Experts of a small language model: a variant of Muon for the experts.
Below are experts of layer 6 (counted from 0) of a mixture-of-experts language model. Rows are named router (the router's row for the expert), up (a neuron's input weights, with its number) and show model dimensions 240-287. Each number is 128 + 24 x the weight over its row's rms, rounded and kept within 0 to 255.
After each expert's rows: "mostly gets" lists some tokens that are sent to it at least half of the time. This comes from a sample of Wikipedia text that the model never trained on.

# expert 22
router [134 134 126 122 112 169 151  58 115 117 125 173 158 121 167 107 129 126 136 105 133 142 146 160 101 128 102  99 138 152  69 134 146 150 108  75 147 173 108 136 139 103 154 154 148 152  73 154]
up0 [150 101 105 124 148 102 127 137  87  96  88 104 143 123 132 154  72 117 198 153 112  79 136 127 117 125 120  93 135 113 145  77 120 168 169  93 106  92 143  93 135 132 144 148  90 110 122 116]
mostly gets: "the ", "his ", "their ", "Its ", "His ", "her "

# expert 21
router [111 152  90 148 133 118 118 128 108 145 147 157 146 125  94 118 140 143 123  85 138  98 137 117 158 139 158 116 147 114 114 172 111 146 115 140 141 175 127 163 116 152  96  98  81 135 123  85]
up0 [154  99 115 131 104  75 150 106 115  99 140 150 156 136 112 117 153 174 121 116 125 115 129 158  72 133 135 135 182 125 100 136 162 166 123 109 138 128 127  87 139 181 106 106 100 123 122 127]
mostly gets: "became ", "As ", "become ", "becoming ", "appointed ", "was "

# expert 40
router [108 148  95 107 138 121 116 161 109 129  97 147 136 125 154 124  92 130 131 161 132 149 130 147 104 135 121 158  81 163 135 134 149 121  77 168  88 131 146 130 145 109 111 162 152 105  95 145]
up0 [120  93 107 196 116 113  89 116 144 115 148 108 141 121 140 133 115 147 157 140 139 143  90  90 173 169 156 134 126 142 204 123 109 123 156 112 141 115 148 132 165 141 127 128 123 120 135 141]
mostly gets: "In ", "=== ", "On ", "==== ", "in ", "throughout "

# expert 20
router [161 115 154 111  89 146 157  72 157 145 144 124 100 147 149 144 148 112 133 110 175 145 139 105 114 139 111 119 135 107 159 113 148 121  65 121 132 126 111  98 134 157  60 115 163 179 167 133]
up0 [119 113 100 139 142 142 155 124 128 143  94 185 147 127 101 129 154 118 105 152 153 111 145  90 101 104  94 118 127 126 134 101 120 145 132 133  98  84 141 106 139  56 147 147 128 144 186 129]
mostly gets: "Ag", "sec", "Com", "ac", "Ac", "sup"

# expert 63
router [107 113 112 146 109  99 127 160  81  92 146 126 109  96 143 162 130 102 156  76 129 151 101 120 130 123 139 114 150 100 118 152 127 112 122 114 102 108  90 108 115 125 150 154 127 127 149 117]
up0 [117 112 120 129 141 101 144 106 139 151 149 124 145 142 123 117 131 110 102 114 150 165  82 117 144 102 129 114 118 123 103 127 121 150 171 160 138 137 106 159 133 132 114 138 155 150 145 125]
mostly gets: "(", "[", "(\"", "^{(", "(\\", "== "

# expert 31
router [148 104 128  88  92 107 134 147 138 133  67 180 164 164 157 109 140 162 127 131 137 148 154 128 136 148 124 159  82 115 116 103 139 125 139 133 152 131 167 159 136 125 149 155 165 131 131 131]
up0 [ 95 133 105 104 109 156 136 121 158 137 147 126 129 129  88 142 141 123 137 133  88 117 128 151 128 122 157 117  78  99 138  37 163 131 111 146 131 145 145 138  89 109 126 117 139 106 126  91]
mostly gets: "took ", "make ", "wrote ", "gave ", "contains ", "provide "

# expert 41
router [117 189 148 132  89  92 134 101 132 154 135  98 116 113 158 152 140 104 123 136  85 125 161 150 152 146  95 110 135 163 156 131 124 139 150 159 112  67 100 150 140 162 159  79 141 160 147 159]
up0 [155 100 133 167 133 163 113 140 140 110 140 102 164  97 151 121 129 143 132 156 159 135  99  56  60 105 161 149 169 124 106 150 107 139 109 108 143  85  93  91 145 131 119 147 107 150 149 146]
mostly gets: "President ", "because ", "number ", "List ", "Number ", "president "

# expert 24
router [138 116  95 147 100 139 139 159 119 112 131 130 145 114 112  87 167  93 148 133 111 138 164 123 155 117 101 168 100 166 168 149 136 122 210 140 126  79 124 144  77 115  95 122 109 158 117 111]
up0 [152 121 106 122 138 131 154 159 161  67 114 117 105 128 126 155 141 156  97 110 137 128 132  81 165 153 138 130 156 105 144 141 132 127 117  96 116 129  99 135 109 112 171 150 149 158 125 115]
mostly gets: "began ", "located ", "started ", "moved ", "According ", "returned "

# expert 47
router [128 142 167 101 115 125 139 105 122 111 144 136 137  80 172 144 157 118 111 105 145 101 104 110 110  71 162 108 162 136 162 118 109 175 144 118 149  78 103 153 191 115 150 185 150 137 105 136]
up0 [154 117 104  73 127 110 156 172 161 146 167 118 135 110 141 163 110 107 112 124 102 108 133 182 136  85  86 125  98 141 162  92 102 128 149 127 106 114 101 123 143 149 134 123 102 112 127 139]
mostly gets: "Votes ", "Date ", "Apps ", "±% ", "Phylum", "Title "

# expert 0
router [139 162  70 116 148 102 120 103 113 156 118 132 123  77 136 123 113 139 125 107 111 137  82 102 141 125 113  80 165 121 123 122 146 128 118 103 158 168  92 123 106 114 119 153 156 107  95  87]
up0 [ 87 138  87 109 161 120 155 110 147 128 143 211 117  97 143 126 145  87 100  94  93  89 134 101 121 130 154 175 116 115 106 133 128 117 104 155 113 115 110 153 100 125 119 142 118  96  83 143]
mostly gets: "ör", "Far", "Hans", "Dow", "ü", "itz"

# expert 52
router [174 138 105 140 168 120 174 123 118 117 151 168 144  94  90 159 118 123 140 142 155 141 117 152 164 150 162 110 114  87 139 152 146 139 170 128 150  68 149 116 110 128 139 138 123 186 125 153]
up0 [109 136 116 115 137 171 115 164 115 112 138  80 146 120  70 128 111 113 116 134 108 129 121 150 120 193 118  93  99 137 131 156 115 117 137  78 130 116 132 139 123 106 153 134 109 144 124 114]
mostly gets: "ITA ", "GER ", "GBR ", "USA ", "SCO ", "SWE "

# expert 50
router [142 127 177 128 139 119 148  92  98 135 146 136 113 116 102 119 154  84 151 128 146 171 150 107  98 113 126 170 171 147 174 119 113 111 149 105  92 126 109 102  99 149 146 166 128 135 139  68]
up0 [108 113 124  98 107 140 172 126 131 151 110  94 127  98 105 167 163 141  99 117 176 147  99 104 111 128 157 121 112 117 125 136 170 100 151 115  93 125 110  99 110 130 116 130  97 115 135 129]
mostly gets: "high", "guitar", "play", "design", "head", "Open"

# expert 16
router [114  96  72  98 159 128 145 133 120 123 114 104 107 127 106 112 116 181 134 124 154 124 150  75 120 138  79 101 100 129 135 105 152 113 147 116 137 182 111 115 101 110 115 125 141 101 156 102]
up0 [150  98 103 133 137 124 137 110 118 113  98 112 164 124 157  87 128 122 100  95 183  99 136 156  99 133 121 117 124 129  63 111 124 164 129 132 106 134 126  97 130 134 101 148 131 149 117 171]
mostly gets: "along ", "San ", "Socorro ", "Kab", "there ", "Bag"